{"experts_per_token": 2, "moe_layers": [2, 4, 6, 8], "router_score": "softmax", "balance_bias": false, "groups_per_token": 2, "init_std_router": 0.00963, "vocab_size": 4096, "norm": "rmsnorm", "steps": 4003}
Below are experts of layer 2 (counted from 0) of a mixture-of-experts language model. Rows are named router (the router's row for the expert), gate (a neuron's input weights, with its number), up (a neuron's input weights, with its number) and show model dimensions 0-255. Each number is 128 + 24 x the weight over its row's rms, rounded and kept within 0 to 255. Numbers have three digits each.
After each expert's rows: "comes after" lists some tokens at least twice as common just before its tokens as in all text. This comes from a sample of Wikipedia text that the model never trained on. Tokens count by the router's weight.

# expert 48
router:147142106111124101143135118134152166102098110130163107121111180169126170119101129126079117125157122123127145145113101122105165070122080125108153133129149118148125129125122123165151137164097148168131183104147132119096166142142143158113113130146101134100164131100127106085124097144119181148139138133150169135194127115159094100124146156118085117142108139134152100147131155137119136154175113129105099146151191165135136131131145107134115109126124128081102129147122122075130181133136150146149175177143144117079083136136139125119127134130103107107142108134117189118120141120091166095138101122154173116119113110128129135121104111158096154143156136175124175133118108128108133141081125123159136101117150169169157125187127126123152140110134117111152131126141150123124086161116127
gate0:136114122132090135093128188121178119141144099161159095146146111107141141132121141150119087131142112117120096132114150118162116138118113101138135158112114133157179128105125151137091130157108156081169119090073131126142088130132137124111152114163129160119118126164110088165119158148159132153109068166157100153131137069148115124080114145125140162106183118137151172177155143104135093149113191091118129138135060141130119133154102125134128133150109143137126129119145099139137120146107132116123150130098139099115121155135134128129114144118177119171115170115126119154107095120143154124130110090135134120099106172126124119121131156148132113100116169103151075111150104138113135120160115132092099120066102135079100139163147149140110111134137124128158127146116155161162158083122129
up0:141142147104105089109158132173130146097040116153160139137078143134102156111161148160098139091145129128131163086130083151109187121107177150124099119114134183143142170132139119111138102151135088170127114108160106127133162159181112137107078104156123144132157145109143123112143144123136103130105134120114144117142100152150149130135149100141115116143090129161100112114168125151142146155115123133119100143153159127130110115136112166087142160121135124092114133152129148132130157112164126087118166143115121078089100132138120175145141146138120095138151096153102130120145107167133151104099111117155134125096107115170147127129128099133111121165167148129126178127105095147091113167070110117134134121157122119163128093097135122147111144157121102174141130112135104128109081137145146
comes after: "0", "2", "1", "5", "3", "4"

# expert 49
router:134141110123098136132150117127144141125107114129136111124122142134153140110093122107102109132138166115107114111100111132160161076080126094168156149120146131134119145095136110174123099134106161175126146064146172117100126138127148170126149128132135124094210116118151103125118105189132099161139147154144159123187153107164094138140106133147145109119118185179122100119125105157133110119144126131094127193127148133124125130102141106132115149125129162124120160112149128104127139153125098124144135133147141096095083144163127135075139088088081111129146127115122145099202162129124146095123146118159136159121146106141150185089094110121106136163163123152130139181171121133148126131128136107118140104104133124125162108149119128109142170122127125133143158155125180134135096112122146
gate0:126145113116106137134124135141097139171142119109135108097044120175083160080119116167089140136098133104131130124138116160139090141108105138162090103088133105112114162121135104164112184125123155122128117143149143122120124098119105126150120125182141088155119167128139090120121164115125115146147123126060143162134145168137132135076108109126111103096119135137145139128124138157166127161150133128152132156182129139102138114132143141097126108137142112147132176118148115120154127105105098129145146132140127130124121134144156189087158120100112111129104125093104108089130096153192139120125120135174119129129114151133142151136159147127113138131127092075129147101144131130127141112139118095069106147158088148162109154086100136147079125111104113148105108157117086185118141151087142
up0:146120132115100141123134119122107140187118122087134112126072092121101162125107086166129140155120137105144106123132135142140155113100100144120096081091108128128095171133113131150131159124136148133167116108135132135127117123118059160131120143157115090142141142151152108123129167086140156125171142122079082152118139157152130140107134095100156081108128120099136140102102134156161128130116147180122132125155160095124104101135128101121125125173082133121122163140152139144160128115101112102161129133136107149109117144166128184103124144116075122098141097116126103081150125130180099108103106144120097126112133151164145132143143153145129117137139133071132138111117137111118145117115144078104142135162099134178094145098094136153112120119074121167113086172102138157107160123071138
comes after: ")", "0", "3", "4", "5", "6"

# expert 60
router:150154086087083121152148099111071156091084089123164097096142159150132166113101094097116081134164169107101133090100107139119153103113110113142167147156151123123128096088137112143154154141140147166133136098097163115083135127122149142117134125174118114106149121115140118119089120161106121157124150106163127140157175126155082123162115140151137093148103145158124090151098109150116119138165126086123107155154147153115123140105153091108102140108095170099116142115126158108135159162111109157129147170166153132108096136148120113102169118120116113118157106084114169109158158112097155137110107100143135118122110111132147144117135088138111142152152119153145131161155104141094128187110097129148146102127126146151145109157152167109164145115101140127110138127152153155125135153146114
gate0:130150129150112171144124112117166123138115107111196104142098203121092128169170119080095099127120146097154127097142148098099120073112126141162148113122122125106156146098125126153119149147118141080101126136098119159130104135090124148157138120134138117143135112139106121156088115088126109135125141118126100134148133101143079160143131146154126125152094149139078143084129140133154092107109109131120169148142143125109146083101167118138132124103163108149098143100119169140141092098116125133168126123156151099168143133140129078103160119106147144123112111121173139164088168132133171178105096133122190152118101101126106101135147128139135102106125129101165166116095151150128117157130108161143118101154088166133151123141138172130156104137145137144132144089152128136174109118131146
up0:137131149107150184142082111125078124144122137160126119114116127175147181142105061081135124118127098157122119115108142120152116157123179148126122102116104152126125117127143099118140119134148109101150138140133151148167144151079092148140122093097140124103122125094147126120126104143127137119130106142109129143146108113084133129151126155134107132153104169113150125136127112124129144092125116125174156119089114091141128083145084157107173131103158141137111137131134162144140137095154144143188132145182108130144112164149123112134119117101122106102123175137130157135086113110136123077100119178143126049076149129111112133113131099156140103138078092137129151083104124139132157130111121123141128131126095115089118153163078150151149137168091122148115146147142186142118146144102172
comes after: "\n", "2", ".", "1", "0", "3"

# expert 9
router:162155081082092120143146095106079156082078088123144091102137164144135160114097099092123081148166173107107132082106109126117166095112099128131169149157138105125129101090156116141155156141136138167125144095113157109078115127118147142135141116180099100093160123108132122111092116158117109137134150116153115146157170122147085125164119149151149098149102152167123096145102110128106143132164133092123111141144147141107117138107152099102115131106110165089121157114113157114134163145127120163133143156163150129094108134158117122093156133117122120110152102104120162092152167113114144129107112113158139129101118112134144143126121092133101126152151125147135123167169110137092128182109115140147146108138135154147155118157160163110159163131098137111106159136153159157136133157154114
gate0:151110115132092166150128118086145149100166126115126109148169171123137075151099122138148090122152114136119099087168124136095101165112123086170109127156125118097097132146113082117162117126132093119144148140132136125111140182127126128115119116105148123102148097121150132140134105111066142151127193155108114165149129128152119130120102139148103129119127153110091136096105080145161126159114140144145119117157137142124112096078088166120123089126150117109122116102139109128109137111105098125141126099115129139121119115122093112118121168145111139127145153090139140131140135151088116086127133153133183104078101141094137104086176127120162159132164119121094110105176183149087148111139144105160138155117124126135158126092148136114152139102174123097112182112180136165118099101117121
up0:089124100097079103130122111079138152117121130077099148108068175152129112114131139150152106102100127120144122145118106125100074109123134093173115110155112136128157120148134139122142133128127112131085139153128119140130090134157115119110143103129145188128113168121096166132078158128110150191149119108137143137092160116099130128129117137131122142086152169125107167170139147115068126085170161140144132138158105122108149108097140125147161133154120140128132134140105126110121133116091117135095098164144147144127094139110172134144102133139106089145102117152102171136167127092176109146110096091116152162148137120111157157149104150112132147145151122102133105137132131154197106108145110159139176150144134142139145170113148125127141121128155114110140095107111176087119096088114106
comes after: " the", "5", "0", " a", " to", "4"

# expert 44
router:187142095085083119168141114132142154103081103146170112088165147127170179122115087087119113104145116132118123140091127107113129120094083103099125128108138106114086095105134116117129121123111179108124130119120130136123144110108135129138139150142091094122156128119119113101087131161097113135132171132139156134188124120134116090135139136156135117141129141151141126154142106120150078117163149117127128153165134126125159142117151125102093136118068135087100153110102128125118116148112080126127127146140119120097105122131087103123151131117126138131144107111105142124176145076089138151113120100139139147093100100136118119142121120121120152164138154127115130132180096129086141171076086151146145117157104154164139123129176151131167154117101155099125160161144132181166070151153144
gate0:155109119140127152158117069127144124139149136123131115122162139167158143106167075161152111106168103118131146144165124124115154111105115126123148120171129138119102134105161123122109076182148107105154103102118154113143158136147137132096132135130123107113137120119126115146147099150130159098126150167085136113136134144122129131100101119131121083123128154152139112144106164132115154119117057126152121132111143133146140095115091098113136109137138135100146178109117090117185121130124140127144133109117114085116126123109144077131097125097173139130124118155162154149133151150113146086098094080154170109100141118128131130110167153114124110156117102121111096078106096108102166160129126123119119094123090152146175109050166206126107148160165097127142132121135116090153144110130149
up0:146168094128159123121109118114165143126121130159135109123133132158120134121111099101127139146142133138139080105130118142149117115135095128134093132100135114134078105119089107145141168078119106094100123132141104136142095097129155199123128146142109168135148181121129151165138141145120154132114140137107145152130076108130187123096110137058157165161096155104123137195160114162145128140144113136148107101127099134110143136157121206161114147125133108132135128163157102102123122117113124117119138106129166133117121128155119162163130130132127097148132099119141160122079108083115124136107173150131110127149069079116136155125110122178126135138088154149133145167141127118140133131133121101086125171103150171122083150172102077125136142138123110131114147127110171116083138126108138
comes after: " the", " a", " his", " The", " and", " their"

# expert 42
router:154155087087098125146143092105083153093075098125156092097132173153125170113103092082109079141159171112108126092106120137121155101104105105141163156156146117117127105096149105131159147139127140161142143083113164113084112125123140152125157126181099107103147122107142114113106119166101114152127157114160125141161169128147082124149110145154133099143107136179111100137096107142112130143156130092125118150148144144110142141101152104112106151096112173094120144120128145115148152148112126160126142174153155124110097147158123105097170113120122124118156108086117160101153161127105149134105106110149146128124112112146145142101129094126104124147158114148140126160152114133087136176105106148154135100141140154153157113160159168105162144120107128115098157135157160163135147155138099
gate0:134127155105103138086139101117164126125120115125115133084140098137153140090130174163070141106099156144139168117076143120108166167124074112112101152115087100135148086082130167138126110109085114143125159095140134086122134198160120139144146118114087145135080089134125116115159134127119142122138129145142123151104103097120090112112109121143151128145138148080129137134148135138092138104112123101116137117122163149111158133088149169111164130112116139099125116113113130120114099153151151130146086135135154123154122121103144105148128138154150150065131107123173127134117194107110132116085116141071138123122134090131124138120142152094129130126175158129129131115133145098109154161121128113162108082152137139180083118158094116109105126127115139124155169167170114094155133153143115
up0:128103148123125152151157164141163166138141087131130091107131113146146136132136136110095133178132096131124145142129135112165146093081145126128141108184179148101174123155118105155147119110150159116159075125131102126113135105128109110112125120133123090130120097050132170147095129102149159084068110115119158128123095126126141192137174118117170174097140148163089156166134074134141126133146107148108141106141133135157119174140130140139100149130150109115127115153162118105131093159114096122120125116115099140124130108108111148113105123111154132110124161086143101139106166123052089135133120142148143101163092070119090155134124161154093083118096126108130124108126108157146109113155098097113140118144116117119086139103124135115135111118120120146132140133163132137150113149118124
comes after: ",", ":", "–", " the", " -", "="

# expert 14
router:149153087089084125139151090122078157089077094140156088095134167153130169123097089097109081149165164113099124095110119134124148093106102106140167148148145121129131105084155113141157147148142151174136142103127154111087117124122154141124142118191089094101154101110150115113100128170111122150129161108155133140164180117148084113155116134141127093155108141167118092135105110144111132130158129088131111150154152138096135141108162094101109141108103162097121156120125151100153140132124130157135152158157141140106103145152116113095165113116112127120155109088141156114149159115095156135105110111154143123123110127149129150097120090149113130152146115155149140160137108129101134174105101144150142095132132148149153114150162164103162147125096126117103148127153165154134140147150107
gate0:073136123151118089159116108132112158120111057152130135135128122090111140113108149111144145113134128141111126104142149145122158139132090126110151159133107089150082137106092156115128148136127161161125160135105163141155150103136174119168150159124109133150094173130111119116178110137102124125126107161155084092143135141135161167120154122155143108144121127121156156088096121132132162087141177123123133126143115133088136136152148133120116090135099155119137139148086117096106135104143149125145175176128102147127099101170170131105125097101112145118147165121108157122126146120094133078098178084150138146128106114101171130172119101116145143165168127159165128109164119127134116176178139104111162094143126127112146110146132133155077126081094152141123138141142168097148138116147130
up0:147099150166149111101114098128129102156113156141141108126113145113098143135139112094071159147111103134118119152114120167066171089133117089104147119104139135153094128158106137132148158129141148096111121091135149126123149115097124138130140069168124121084162142136100107134125160113144138163103131161131110150119119104149095120134079136134133154121108133118180135123134068117117161141125117144172096147107151105129120174132136117150147108148154126148095130173158145114176102136111112130089157147138113109116163136122113125138090098159104127140158093116117097127140134104136144136141116135136086096176132138131161133170141146144131099106101100117195121140115143118152137092119157123152133143171181136100075066103098096144158120105094102115111116151138121161125173143125102
comes after: ",", "|", " where", " when", " which", " that"

# expert 23
router:141130096115104114143136107110104136113114121137162104101124166171109150117134128095148097116139148101144155101140081112145156114147117115161140139114121122131084112100160096159155108173141151200142149112112120120070129121123150140124161128192089139117129118126121110109092121138113130144126124133162133141150122099158088123147107142105140094156110140121105129170114146161067136157134140086089096126140150146144139149100187120119123126056138126139175139132126124120137133126129083158138181184153156124117087143139104156089131111122120129135132126114121128116171129114117121125074155099162136142115130091127124145075127098127118106139175092132151142137184130175109147139118113115135164139141121124173152109146128122112116141115118161082140171163154137171159131127149126
gate0:147134136154140144157100140114132148144102143130137112133119129137101108121143127136104129113155093086185132106112113166185149133110116151138104139110067098158077152150153160126150124125123137145119131128100098131066157151140184121123153129143134139154160094087126153103124145129123137118119137127100141149101149116145131114144144145110150136112086101092120108137123120097154134113164146129133131147126153107114122171162138136118121169136112119140113097148146109093138149103091161108122152097083092098149125129133132141092118122116154139081153091144146178114123145045146108156131141125115111067168169152131092084084107143107133150155094099124136106121096089142106094107074142092149164155128125133139139156110112086125152152148169110078126156134115131149138140148126132
up0:140140127132125134147100130113130150139120139112133101135146125153120097128134123112105110106150082083189115120106078152164159127094135111164096115126051122165104163133128181112170122140158150146131137117108118092099162142128183145102151125110126135107127097112100170130103105123137121089135130107094106128092133123144164127125134131109157134144098077122142143135104123106132132114147148138152132136118148147134138147125137098080147183113117114146131106129160120083113105131147178106095160095099127107149128122123122132136091132101170154097139075149161158123126118101173118174153142138136105068171174132146131090113102138119130139142114107135137141142118112128108123097103131107157174122120100101144166117119142088099157129161178100104072150123115141164161146150138113
comes after: " |", " the", ":", " of", ",", "-"

# expert 25
router:129159119108112170162152088112138148124103122150125112042134143187164179111086101123134095138145164109149154056127108123104118123126147112149149155142147104068139110115117106148149116168144117121131110121097186103097106144145159131139146099178111140119123119094156103133089157139123151146136148127142160148124143134157141143139104148132123106167110125156128128134113122114092124141120149104169123134133120123134111116094133119147135146080098166116117103109125141108148130117119138141148141113158183111084116137144125114118126121125122122134161105061158139121129143131092150130133148127137128142133129115089127137135134100154111138156148138125131133203151098159098145138100092152122127069139143154130131123170129172107091126088118177130118151155113168136188112160144109
gate0:115156098126155138141139121075108059109127116169099149113143138134126150110126131141090109136095107103132155132140147153105106131107104110121121080104159179112104171079097121103134090160168122163133144140151120128112120114117131109162137162161128120150153136095164176164148083125120111143133160109123128139147091097122147140136093129161147105116141143114161164101087126090124136141098100158145120139138144138112143131121130091108103144134117131156189139096086114116136158132135129078121092161121125111133126125168119089145112154121140113135140121141131117145124126128140102114116105156104158111126091103135130139104129096090138138158143085128136171210106181174114099123125116137111129119107088148105179130120119177078142081128168150114147133139134142116111103158117130
up0:081120173118093119112158120173137158144121149081150109126144117120148082135126131168172118111170106122098106123141092134145153110135165141143142150134096113143155122171154148177131156129106094088140120129092118114167138103135107102110082087123138171095122116136131137093131130153154150121139105116164126132133169102153128108095152132119128131161107126135089118161118073161135120113180126124130102110128140095135124134137138144108122107136163149087044135156158131145104114134114138190124148127129111142149128141110108183148159129151100139109117156173082108124097140130129132125122144141130114142104119121168158114129129157145139103101114165109086074107125069080133124149161133111139110137139147090163110115108130074137118160113123116127144103102139096124149155098121128
comes after: "1", "9", "0", "2", "8", " World"

# expert 26
router:163164085086094125149149093117085157087083087124159087096136167147134170109110102100113083141157160115113122085095114119128164108102108118135163138157150116130144101093150096138163153138142151170122146094124157112081113129119149152133145124179104110108149114119138112116088123163094124143125155114158126135155168124144072123157116148147135103150104149167132092136103115134106148145167125086136115146147144132111120129109158100111108145103112173080128145126117165113125159144129124151133146155156158135101102148137120111099153119122101126115152109102108159115156160108110151130099098111157153138102108124140156138103125091130101131163154124146144136165161112135096136180103102137144141095132134148156148103156160169110164151115103141125107146133161162152134143150162111
gate1:112120165134106125134146105101124132155092119122110118099093108140103164156093118132109089177114106145152109171119091082103132115116113124106098107151101157115156138116150102100162149111133139148078149107097100188119148148115147178139131147163122117143153137120071137127162148129094132158135123094145123119156145133128130157131130159152163090088105113176122143106096122110105158108136147119146191154173116141132121102114128151146125133119106136103182075105116141135182120084099124150109135138104129121139139122111126124162151106148174148087158123162122142099180159113129132143083132127164137120139144177142145122142086129079138135131150123155151129115154145159111152141134158141148101151125088127124097114145116156091145150112139127144073083118103128167119129148144123
up1:109136140091161127155097127154105118116177119157114114123144154107137111108105124144084167098140138131160073111128090096132107084179140115143143096095149093136147123117123152112132142150116114148145151146167121107172126090135104157122099111098123121170063115110096124133086153133116164142116156143101133154117169154093114114085119104118130103079119122103122151104123125156123077119162117137134170119110128151173087115139140146127156112112171148115116114132142150103134135166099134170114129171097131133130119162180150164093107145127122161146147146142117122144115102105105121145155140141137145136144147115086121157088137132141142086095113127146110143118156095149164102158156058100153136091159130107128132125185147155147108143115163159131132129094142129167145128109126147
comes after: "\n", "==", "===", " a", " to", " and"

# expert 47
router:128133044115087114147140112118079132104104107173132111136149141118137117102061105112152101119155132106110139106086105134121155118133143092154159132134178121126116112087137130149127098126157147128127140092137166120079151159130139132136149136184095120110136081123119130142098125212130119120120124145135149149151125123161112126160114148133151130150105133162115154164106133149118130163131152114145112190132132142135127108083141118099124128042106110131140156128149139106114141140120117166171159148149138084113074146141122139108160114143104135120130085125136155090128136094106162129105144121136157153098166107116124191072123107126122112119180118114164137148144124149130145136108090132122141125138125149137125121126131145110156136106114139086103143119143160125155112149127083
gate0:067121070119131163125110143116154144138113159146156117089156145118121135121118134112155122121142099082140135085101117166155136136150138119120118122103099136144154124151108144155140136149150147146094131128141143113114128144145133136135095129154126148118120107127117099149123120110125128162195112097096152130142104106088161099131116064111146111122125126160116142123140162126148109104106080136107148067133138148117132126152140104090121139119102141133092162107139109130102172133119123140151099097131107089140103107127096152138143101076129138105123168151099102125104115136104125150175082139112158143121166132115100097099118148075125142091126110099120159123167131096108159105165145107146141146137075119140146121140124102180177066044085142110117125130129135124101105147122088
up0:114147124146155133149110127141141131148159076138090148081124172167099109127113166155158170133113151092151131086119116084160123145126140145119166118167137129080160088101118113158100163086164123087136172112111123123144136144112150136142132058162140170124105131089132138141097135136107105112153117145111170147140124187125157133123105097141090137144115164139168125119128173126124136145115120128142138117132167136085127129134124137101128144160110117124083093112175170138161108127066088119151166144117123125129143107142126141151113102093118135123116144160150128111110100104088122119138191103115094162145132127127143156125105142109153165171123114121143120117111136113150157073081155129116129127155125119104128151119160110108137098131098142075162130139120163117118120131107144
comes after: " |", "|", ";", ",", ":", " in"

# expert 12
router:131146091105092136129140109131079138093096092152147115109133178116174153117111113127106069120137167114117129122132148131143141070141125113144191127111124125144115133113141125135174121158124171147110148102142156119117150142127154163117162141127127083137150135123127117102105119166116169161128125130135121126115136111134106099150120136149144122171116128175090119146118111138130119173144185118112087158137138151105146151107139146085113160121084142098135147119165132129122137145100072126127156152136139121102051139143097078094147108097129151135148116161091138127142132108119143109088140087122160140111116131126122122078131086131082118135147083153144140158139100135061136163083131165125147116143105122167149117125139153125122151105081117120086134128159139158133097159121119
gate0:150149139163137132143109133071132161105141131172104151119112127131154104146135134147162162125115105098076087117113120108093146101171138114135147086130182128167154112125074123150100106110130147108127103119106105160164123103146173094129140142133123140127143121140150132098166149149168136140123104138113107166169107152113163104109165132084126135135126147115124153147114183117146117122131163108115148138108129066125118141105121138129114118169115126126141098098126151094117121149110095120124140109162135149148130100076153147152131170121158132110183115146135152128139155093109120103163136095159151127134108092066127132122130107141090126156147100132142127116156124150161111116100097104141133110140105145166130133181070139188113131141159135144144143164137123128138086072093095
up0:116136128110102128121149109157101117164149091070155110154141125133102151137116140112097083129125160146159183105114130141123141136067125126121120158136109128100084148110162134090163145133118105165134159125146136077079147153100089153096146121140131116106107095092113126144088126065089111161142140109143140125106165121142126152160102116149126119114135124145108080111151081140088128130148109146142107123116145144151132069158132132126135153101147108138124145138154103170105156108151156132129103144112152125093103144160120094112131086136085130132051150118128107142100092157150152155072135139118113144102166140186137129144138098141181115112136142112144124139123098136074110115147165157131154140124134120092106108094152142097131109130098134120110119114132128139106140154161150
comes after: " ", "1", " (", " $", "(", "−"

# expert 58
router:139150093084084129151145097108071152093079089131156094085132162162140175116107089092116080144164159112105128081112110126124146100102102096131171147146149116119128111081166106136157139141130141168134143100123162108091111124131138153115139116176102099115142126120125111114090118169095111128125159121163124138164174123155081109155105142150155104155106142174116112143103104152111138145172133086120114156145149139100144138099152095113110148098114156097130141112119156112136154151130107149127140171157146123098101149156108117106155108125123116117152102093114161112162158109111140131107101111157140126111105123138146142104120091139110130152142123151143127180141108132083130167109104139151137095132127146152152106161151174104152144121103123124116151137147155157155143160140107
gate0:102153107131116166118109145080114069117107140116130146140163097148116134130139138122127149160125141092109133119176151111086150131138126121112133113086128158187121171099150111153163096174094116149148143166143123106143148148112167180120138116146153134135135156163145116141118174118130124103176130113156131102124133102120118169125118099142132105159109146111121128163110109152079124090162119098111122126160151169141172186143129135140156164140139155096125143148141155120135151101123063101097126093138162104186129119194129171135135133120104082150108080121145157144137115134089154091159146157103150120102115120149128147128156100118110098156145135113140140088140140139125123150101134145147157160159125160116139129109096109120139152112097147120122133141158139145170154122109152
up0:104118130141082125107148119129094112113157117108116106126136132155140128103159115128114110123189119138116123175190135118132153099112087112085126104103124131117115124101128109134143139097070110107119170139161091098125113134132098154096171125128111130125144129144109125119147135129146118145128149108147128149089129158180185137109118123114154089145155149144117136146157126165130146091152106119151122161125184134150120108132139151084172077161118124114170119152118171141126111142121112122148102173131106124136137129144106116138149154136132110144116102094132124195135156134079119116142146124124132149131131106113089114113168100135157150073125159136164104153099075119106100078127107137119147100053141132125156145123085151069093102116102155115157119158128159157121148138121117
comes after: " |", " also", ")", "See", " Br", "%"

# expert 36
router:142153085076099122143147095112080157084089091136159096099134165149120166112099090085121086147164164116097137106098119123112161105107100102125164154144144123134131115088149108152167154135141150162128154090112155113096099125134149154125137108179110111101144113122135114115091120165115104151127151127151123148170171121157091115144127140147143096161088146170115092132090119139101138145156142089126110152154159147091132150109155088103102145100102158097129146111120166120147153144121132166122141150143143127091101139155106110114172115112124123124153099091103161102177159126093152135106109115161138119115117127120141147112124094133107138141148120137138137151143104143089131172104107141147134098145130145148148110149141174090158146123103128117105157139155154155140152164139107
gate0:148165114122166135162140109146103177095147086115181125119118169139082155135093133148136131132145156124138100112115130136142171123128124184121120145116087143119134152121148096165131089157119139166108077090134132119140103167120097115135128109123124058137118125127149100164116167096123156133130116115113141172153154120101098158117138139152156165118113131104130157110122150099117129124130146122088116130165147135126112093113111101158099082129167092130157132154139176165107120129130175084114141152122116116101077141183137126134145124120132134163139122105139143109134099159142144111096105157094092124108135147154125138143116136162123162160102107110113187155163139112124137117154118138129118151117172067139139114105166127100145123086127145137126141145191166147123129135164134
up0:157122125088160147133152148146120145150085119176178169170114149093159147148141084130173109141152158154148110130139109111150154125134154117096115091140160089089149145146141141112144108124115154085123094081165138129114131120156119168148151135138101126153112100160078105121115119155125142129118139113116143134125111108120149090125146135127107135120123116093121115139130135140155124129129108165102141115170109074123117147153126136127133127117122114153122113107105130160111158111162157146130137113149114129123137131103125153100098114127093079162158117167094151110162112110097111120136088117100119151097142146060148105155150111092104173101127167116128151160133133113145175152112120095154107141162123082121145187162111102161174153104144140118165126140108165135085148074126164
comes after: ".", ",", "°", " and", " MPC", " is"

# expert 35
router:153156086085096119139147095106062158081084087141156092103144164154131167115098099096121085146169165112107126085110104134127163098107105105128167157149153128133125103090143113137154157150136142157136132093112151107085110126117149154120139125179101106106150117111137118128100133161107113139121152108158131140162162130147080115151106141169138107149099142169127087126105110130098135133161124097132107150157148138103143133109161089104107132100106172089132156116125158108135160147123114156145144158154147131109100131152111119093166123123124134101139109094116159100157155120105146127103103104154147125111113108149137140108135090128104119150160117146146141169148103138083123185119103143145148096135140146149151119162160167102151147122111125127108147133161159154140138155156112
gate0:147132087076147157148132145110141131104098178084104106116137128113141153126128097153168103132120101123127133154135130117154168106162135136127112122118114127126162117139082125118133147094082114131142128115147121127042120157116131137137123124110090167135110141143171144123162109117146153057109157168142120162122160152135148135104125130132114157153091120143117094161155067126153098119134128132114131139125169171098095135138164123145083177106072110105116129095114125096134133130133132150179106128096164134092092094105118148171119143110157125102135132134124148109136138142117140138125132131164125111130134141123129176059132117118167113130118114142099154127118134152169144117119173139108172091127132115105092165174099102077156140113111129102119158134122113143099123132115162
up0:075150122124195132155143126152137105129122171117105110135148154122139122131127122136116140120088149128140180085094120102145155109114142174141126141136141117119150126101130082131129161096103107150135133121101102134124163137095111134079124118118096147110121103126123116127115106135176112109122130099153157130117117139148119084086144119129109152115123180095153143160171141129126083160097094131168127134141084138098124108100140122131121186100116090134095135099090117115096115104140134193146098102103105175121117100164139105161123096118160137120129161105144124144112118114186108079141166122090141190105150155156146122129114161151153119183133086116093155149118146162102117134165144148179142137129116114115135122140148117142156113119132082149127096123099145097130123123154126
comes after: " |", "|", "\n", " and", " to", " of"

# expert 29
router:159162077085091117145148091116078165087081096120153087101152161150132166109103091095115081152170152108113144092101116134110149101105107097140160139150151116131138101085157113142142136129123128153127151094104163123092112125113138153111134112187115104106140113113131115108096133171102106158134160107161129140160161112144088115156123132145139099156105146169125095139102108150118139145151126103124112152151144137102126144119165090101102139095102181099122146106109148113141160143112109131123153150163155138096095133155113122108172127113114119122141107093116163104155162133109151136104106114148151125109106114149132142103130102144112141150156120144147132176138107133084123179095106144139138094137133145153156111167153173098165149111121149131112129133153160157142151141151115
gate0:153137109096107132125131124129140121097116158088094105123170141127149141100147141190137158093130140139145123166120159115132156101128135130111115163128130132144142114097143126141163137107165153097155113139127095157129145140106120168126131144150143166117126149122091106150136177150138179158148158129174137119127125142148158068121086144153116110090135153110098127123133096136120120095150105104155101098083170108112099118130146159127164124113089117122143140129116146086150147134133123140087137160112175073099119181145129130152121107133134121153136066138138178153113125122133137091147164111110164140159157131123162135167121177090131098113129140088147122104155048122103112148116118127122116120095105129118118127144098153078158156126117149120091108150103133133171133118108084
up0:131110123119131120096120145129139145068134161108085084128176129156150159111136155176134168102075130112131108145116137137123157122127147147130146124109157119146137124095145147120153109106143162073164128129114087116087108131139084170102106132121152175138128144147114069154163186140167163110103129094155123131112143144154156103099116164126118100108123136119108163156131132142120126120168120120140136091081142108144077110109170168119123123112124136099158157140128126121119107106104087137129151125129171079084145149130119162116116104098094125133129144104116142155076128191104106071112115112129151133140178129140146114106116143104127150131112147095130152110143062144138094130155151131120092117105147122127141159150086158128141176114137120097119124128131125124155154117135122
comes after: ".", "\n", " |", "-", " \"", "|"

# expert 2
router:125138111042116107181147099125106133084107103145140102118116141149154142128128081097130123113167154115145117128141132134112141117113108077148126154121131137135135094088102089146116127150111154138097128114105152059121139137128136144137141100159121079074141088080113129092119135133116132132132140179174119151175142106123112130122127177128123113138126185175143103173117119152132140154160122134144126162122160157127115120132149104125118129090091144125149147130151129085116132133104089148128181118133139110100091155165119129091126100113117166139133070101137160089144165116106167133114123124161145139109132093125132140131098109144103132140148125152134148132175128132121149157080139146131133101112102114127155129127114172108114150115101141079110128155138147120194135149152099
gate0:114132161098145076102130154159124117119097112098164130133127177093132150134170098139092112131127112139123140120156143166147127126136068111121108090153136128159152177151138149119133137167124134148123180126122156102149105100128104106116159146143181157121145128115123135141118114081144161143135150177127112159121099164119100141108137172148148097113113097108135171136122147126200182096139157150086129156100126131148116135095127141099108109145158117119134132097107151141140090139131132118106135142119117120078103138091135136087148158118141142155138142142119094123139131077118064150118124123098121155167141140124136136165132103116078135131172141118154133119104168135077170122112074146159114113108115118131153120138146131097164147128135108102139090148116143116149146141152189
up0:130159166150138145146169123111131155124164133139108129080129083182133133104119207141122150142136146092118167119093110117123141160083163155130118150144085164115122126140152122113148134111142147132135085110128077092126133170156133135130142141104084105171095134178132141107140125149099141117117110113123165115118118090156158102150154120106122161120177188152142121123101099136087113166109095142141155093157126143113133164128131116169157118161103149080146092126175122155130136123157102119135164093124191152145159124140098123180135100123115159117120133100135143121108106154140149122143132159133137151112125108135108135100135100128157135125105123130136109158096127132144079124129131112146145139103132140142131142116100146144067123077103179126134131136122104143155110097109098
comes after: " of", " in", "'", " to", " for", " as"